Experts of a small language model.
Size: 14 layers, 46.7M parameters.
Experts: 40 experts in each of 13 layers, 64 GeGLU neurons an expert, 4 picks a token, a softmax router.
Below are experts of layer 7 (counted from 0) of a mixture-of-experts language model. Rows are named router (the router's row for the expert), gate (a neuron's input weights, with its number), up (a neuron's input weights, with its number) and show model dimensions 192-255. Each number is 128 + 32 x the weight over its row's rms, rounded and kept within 0 to 255.
After each expert's rows: "gets" lists some tokens that make up at least twice as much of what it gets as of all text. This comes from a sample of Wikipedia text that the model never trained on. Tokens count by the router's weight.

# expert 29
router [170 186 101 138  92 124 138  88 155  96  99 136 106 128 155 116 169 161 216 105 127 127  82  88  81 137 149 116 138 121 111  77  86 126 135 128 144 112 119  62 142  87 154 197 127 121 109 132 153 140  79  67 200  96  72 122 153 135 141 104 123 104 141 130]
gate1 [102 109 136 147 136 106 140 162 150 127 196 154 174  94 117 155  76 164 157 102  80 129 124 176 117  88 135  94  76 139 163 112 142 128 180 124 100 176 145 108 105 133 115 121 125 108 138 148 134 114 175 143 139 143  64 100 126 126 120 108 105 111 111 161]
up1 [156 148 210 109  90 159 120  91 117 141 112 137  88 152  90 107  97  99 104 118 186 163 133 117  76 147 124 143 132 118 134 236 126 143  85  75 128 166  66 177 121 122 154 116 113 144 186 154 121 147 149 133 152  96  72 169 110 103 100 135 151 168 114 137]
gate2 [134 175 102  78 124 100 126 138 144 176  66  77 177 161 137 135 144 163 154  65 179 126 124 104 102 175 100  77 142 102 174 133 123  71 114 150 173  39  64 154 155 166 114 153 104 106 103 137 129 139 104 105 133 129 158 142  91 198 123  84  91 156 124 140]
up2 [161 125 146 168 100  86 112  71 165 156 129 132  96 101 122 108 142 112 147 115  72 130 166 133 181  89 109 129 107 126 150 111 127 103 156 108 138  67 172 167 141  97 113 174 154  93 144 124 155 171 182 158  94  91  87 145 131 193 117 123 107 140 156 128]
gets: " |", "–", " 0", ";", "%", " 1"

# expert 34
router [137 119 126 146 122 137 124 101 116 166 150  34 134 141 147  70 100  89 118  86  87 111 129 154 122  64  73 190 153 168  93 123 124 158  90  90  92 134 145 131 158 105  65 124 155 123 115 126 170 166 119 142 148 118  98 172 119 112 104 106 152 151 155 150]
gate1 [ 81 126 155 168  88  97 164 129 218 138 127 112 113 152 123 132 118  81 110  74  84 169 128 145 124  89 102 145 127 139  98 168 186 102 141 122 110 168 138 137 143 166 127  92 108  83 132 121  95 136  91  71 108 120  98 125 163 238 133 122  68 154 155  76]
up1 [130 104 104  85 139  70 125 111  58 196 115 124 132 106 103 125 122 139 108 158 183 106 140  88 138 123 135  65 153 111 171 170  94 144 140  97 194  82 117  98 126 177  78 191 150  93 130 173 105 137 121 220 138  64 153 133 143  78 132  82 123  97 112 132]
gate2 [ 78 112 130 155 151 166  98 117  41 141 161  91 146 100  99  65  69 186 125 164 150 114 172 128 186 128 156 157  66 102  87 120  79  66 154 130 143 128 131 156  92 118 131 100 170 143  83 169 148 129  96 153 157  72 191 133  99 113 139 170 166 154 148 104]
up2 [105 164 130 105  91  88 137 130 188 122 188 107 130 181 141 114 125 143  84  64 108 125  94 109  79 100  80  93 115 156 144 105 139 112 141  98 112 168  67 148 101 185  88 122 127 159  93 137 131 131 113  79 156 123 129 170  78 112 123 114  94  94 146 157]
gets: "-", "\n", "–", " it", ".", " It"

# expert 7
router [ 82 191 151 118 114 228 113 121 116 149  76 131 213 132  95 142 155 147 124  92 148 164 113  86 113 117 149 148  94 126 125 121 164 101 119 157 144 138 119 190 161 164 120 103 147 108 135 155 119 114 122 111 163 150 163  97 110 121 118  97 114 141 104  95]
gate0 [ 79 123 150 152 129 160 161 140 119 167 141 180 148 172  82 101 180 125 101 166 120 141  93 132 187  95  93 158 133 129 172  95 143 125 142 115 116 129  98  96 146  92 165  55 161  52 111 131 117 109 139  70 111 102  94 132 207 132 140 172 115  99  84 142]
up0 [ 71 152  87 103 105 143  97  90 130 120 120 193 143 150  95  93 156 194 137 186 159 173  76 168 175 101 119 177 163 110 135 172 131  92 152 168 173  49  85 135 120 157 135 127 155  79  81 134 121  89 139  70 132 102 171  69 158 111 137 121 102 100  96  85]
gate1 [123  96 141 116 135 103 154 108 137 132 118 151  48  90 136 167 184 159 128 127 129 112 137 131 129 102 108 148 155 127 100  95  92  77  94 153 138 120  89 113 114  77  98 134 167 119 127 114 155 105 178 109 124 103 156 144 113  82 141 161 167 188  79 138]
up1 [ 84 122 111 148 136  97 151  58 130 133 118 181  65 105  90 122 174 140  76  99 171 149 117 135 171 117  72 136 162 137 131 158  87 123 141 147 105  94 138 174 118 120 136 112  89  87 109 187 148 152 164 167  86 198  94 145 121  97 130 157 144 130 123  77]
gets: " |", "\n", ")", " (", "\"", "ic"

# expert 5
router [101 153 163 101 143 160 132  89 190 132 133  98 158 169 129 109 171 151 136 147 164 175 100 175  79 139 141 124 143 163 125 101  90 145 111 156 132 140 139 171 166 105  87 100 161  82  78 131 155 156  72 105 106 150  84  42 142  78  86  97 121 120 115 185]
gate1 [121 106 142 141  89  64  84 131  80 146 125  27 117 114  93 135 104 155 147 106 123 109 155 153  93 106 119 146 156 142 198  96 190 108 100 134 145  97 164 146 160 135  95 148 158 191 107 154 188 110 102 107 128  71 150 160 166 117 101  75 101 120 141 127]
up1 [ 69 166 140  77 145 175 179 162 149  97 128 108 114 153  92 166 108 144 152 171 116  87  60  74 147 170 109 162 172 113 118 171 159 125 150 179  64 132 114  96 108 150 158 138  84 166 111 133  51 153 171 187 111  83 134 119 133 108 159 148 154 142 157  82]
gate2 [128 115 138 126 141 160 177 134 128 125  82 155 144 126 135 137  88 181 163 183 135 137  83 184 191 134 138 208 196 126  97 112 173 100  78  81 126 126  89  58 117  88 105  79 155 120 120 176  55 130 151 111 162  68 141 122  97 126 178 164 128 152 107  97]
up2 [146 101  91 119 154 111 133 144  91  54 118 125  88 129  93 135 128 139  69 132  73 105 110 104 120  89 135 144 139  87  94 167  90 171 133 100 108 185 162 165 149  98 145 182 109 135 156 135 161 126 147 114 179 163 145 153 170 146 148 100 150 112 125 125]
gets: " |", ";", "|", " (", " ", " —;"

# expert 17
router [144 183  95  81 127 149  84 138 120 122 112 104  83 168 169 143 148 128 100  92 136 146 121 113  87 130 130 101 107 140  99 141 168 106 135 138 141 148  89 160 128 182   0  99 118 190 112 150 105 177 121 142 172 147 112 139  32 126 110 155 176  78 135 155]
gate1 [ 85 154 115 163 124 122  74 117 161  92  69 129 151 145 116 103 141 121 101 100 186 121  87 178 133 120 192 145 106  55 145 152 130  97 133 121 109 120 192  62 163 120 148 168 117 169 148 108 143 153  96 150 151 194  85 118 133  80 169 126 101 166 149 103]
up1 [125 118 148 109 150 104 107 105 164 147  75 145 176 103 116  94 170 176 109  97 162 135 118 112 168 142 123 124 128 140 121 156 117 157 115 153 103 103 141 100 218 121 134 118 136 145 124 194 107 144 122 156 138 105 144 139 133 129 124 131  94  79 173 103]
gate2 [140 147  88 155 137 120 106 163 110 161 162 161 149 105 200 124 188 113  93 124  54  90 105 176 126 130 147 191 169 157  83 138  92  99 161 150 131 122 158 179  90  98 145 136 120 132  75 161  99 116 143 109 142 170  53  71 118 123 192 183 190  94  93 162]
up2 [115 109  72  98  94 101 142 134 136  77 152 107 144 199 136 124 104 133  87  97 111 124 181 171 196 176 148 181 166 166 185 128  70 149 125 166 137 177 152  89 126 149 138 170 120 103 141  78 132 184  82 185 157 161 168 153  99  82 136 128 154  90 167 154]
gets: " of", " in", " on", " for", " to", " have"

# expert 37
router [140 161 111 107  79 164 101 132 119 129 118 131  97 146 157 177 110 151 111 110 164 142 170 119 136  42 130 147 106  80  95 106 149 197 144 181 112 142 137 112 163 144 159 117 116 150 117 118  90 105 140 156  99 128  93 110 182  76 115  96 140 181 142  74]
gate1 [194 108 134  89  93 169  91 157 128 143 137 171 127 177  87  67  97 129 141  91 122  83 110 188 172 104 139 114 123 140 157 158  95 140 176 114 118 103  72 133  82 129 135  90  89 143 113 123 117 102 141 138 100 165 158 106  88 172 117 143 166 151 169  70]
up1 [109 117 130 131  98 196 124 127 128 122 138 148 124 120 150  90 106 127 136 106 151 107  81 207 140 161 130 101  70 139 115 146  71 132 204 150 137 100 138 141 108  94 122 154 109 114 104 111 142 108 127 140 145 165 120 181 103 111  61 147 143  78 106 132]
gate2 [168 142 105  94  87 107 142  71 169 100 121 153 115 156 142 130  70 125 114 107 142 119 132 104  81 191  85 138 115 110 169 100 130 125 122 125 117 144 146 117 154 138 161 138 152 115 149 129 135  84  77 115 160 134 161 158 122 163 156 107 129  89 161 154]
up2 [ 92 131 120 120 150  94 123 181 122 108 128 133 116  88 134 107 182 144 144 138 133 121  88 144 101  86  90 228 167 128 117 132 150 132 192 110 109 158 131 132 161 136 181  94 126 165  92 168 149 149 132 191 119 143  94  81 153  88  91 114  99 221 131 130]
gets: "\n", " ", " 0", " —", " 1", " 3"

# expert 22
router [142 129 184  98 166  81 147 161 139 113 122 126 104 116 164 156 106 146 144 148 141 165 135 116 118 143 120 154 141 102 147  88 237 150 172 158 115  61 116 114 136 161 107 117 171 114 113  69 152 126 208 114 127 163 127 138 138 149 128 120  78  70 110  84]
gate1 [135 101 119 134 129 158 124 151 171 147 166 165 137 114 110 122 189 134  91 149 138 155 115  76 133 157  98 183  96  99 141 132 134 128 151 136 131 105 163 123 115 173 122 171 223 100  86 198 129  74 129 149 134 150 136 126 141  74 110 148  88  94 143 126]
up1 [152 102 135 213  54 148  87 108 117  92  96 134 176 154 114 163 155  71 122 132 119  93 118 170 159  98 121 135 141 129  61 165  36 110 172 161 116 123 139 123 120 160 191 166 136 141 111 131 195 111 124 153 144 167  91 116 109 163 125 139  98 147 164  94]
gate2 [102  68 137 113 177 138 134 147 144  91 146 115 152 144 161 123 164 158 102 125 132 101 136 105 107 118  96 162  87 135 164 127 137 139 172  95 173 155  98  98 187 150 118 162 164 149 102 153 108  90 170  92 161  96 111 129 103 131 147 150 196 136  92 164]
up2 [147  85 179 110 167 113  80 133  83 112  87 132 145 121 147  94 142 133 131 143 150 133 138 142 108 131 145 129 115 130 164 153 151 120 187  99 151 114 104  77 187 133 130 123 117 146 164  60  75 111  73 132 131 106 180  94 101 123 128 105 131  83 147 112]
gets: " for", " He", " first", " May", " June", "==="

# expert 15
router [139 117 205 104 162 124 126 126 143  70 104  68 105 114  73  76 174 159 130 167 183 134  93 118 164 123 135 157 104 174 150 120 110 134 115  45 171  96  91 130 128  81 149  95 132 167 154  57 113 145  64 165 145  84 138 170  90 147  39 142  91 116 146 111]
gate1 [130 151 148 194 151 113 156 134 110 149  76 180 136 123  97 114 120  25 112 137 143 152 110 172 116  73 142 159  77 142 114 140 162 161 137 144 204  73 195 106  95 183 113 125 148 132 113  87 142  78 122 157 135 208 133 122  76  93 125 173 144 159 116 137]
up1 [117  97 122 180 132 112 149  94 107 104 144 123 161 172 106 148  89 106 159 159 157 155 171 210 128 135 110  93 195 134 135 123 144 114 172  88 177  71 131 106 111 121  89 138 166 150 110 108  58 137 100 166 192 131 159 108  92  87  93  97 124 156  93 136]
gate2 [116 157 118 147 138 113 143  86  82 154 128 115 149 145 165  95 150  54 141 113 160 144 133 162  95 155 180  89  83 165 133 114  72 137  89 115 136 155  53 124 137  70 112 122 108 120  92 127 103 100 130  81 143  74 125 132 154 150 125  75 100 144 120  91]
up2 [ 44 140 110 178 132  92 121  35 100  93 162  54 133 116 151 129  82  57 133 156 182 113 120 151  87 143  74 138 171 163 118 102 133 107 124 121 107 148  55 126 138 150 162 127 140  59 134 128 195 101 141  69 148 116 137 181 179 183 188 143 151 113 146 134]
gets: ".", "\n", "|", " (", " when", " after"

# expert 12
router [117 162 172  94 112 100  74 147 190 111  73 147 135 162 175 153  82 157 147 133 186 153 137  99 114 134 163 130 141 108 110 103 130 237 104 101 159 138 147 156 122 210 107  71 115 160 158  81 112 154  76 104 133 183 110 120  26 179  81 141 146  65 121 167]
gate0 [ 97 150 121 117 177  88 146 167  86 176  73 147 183 114 145 130  76 108 151  93 108 131  96  70 185 121  85  79 117 157 118  90  70 150 106 115 154 104 173 141 176  99 116 147 164 141 130 161 150 182 121  97 143 120 111 111 108 182 131 148 121 129 173 163]
up0 [115 136  94 188 141 155 156 159 133  80 129 171 158 130 111 117  88 102 125  75 141 106 105  87 106 128  77 125  83 178 147 150  89 156  75 156 159 186 137 136 156 130 132 125  97 101 201 127 155 148  59 107 190 111 152  98 111 102 130 117 122 130 218 145]
gate1 [105 129  83 173 112 127 133 104  57 144  97  99 150  95 139  67 117  88 120 153 164 111 112 123  85 179 124 107  65 155 130 139  79 157 122  92 136 124 140 165 153 124 105 136 150 122 111 142 127  81 159 100 123 152 101 237 104 105 162 170 201 108 133 175]
up1 [ 99 131 101 127 166 121 125  98 158 149 121 133  70  93  90 121 178  93 129  89 161 159  94  92  87 147 124 125 116 111 131 172  59 174  97 127 143  93 141 135 193 151 141 103 132 195 142  88  88  91  68 167 119 128 109 192 129 110 146 156 157 152 112 172]
gets: " by", " from", " with", " to", " a", " of"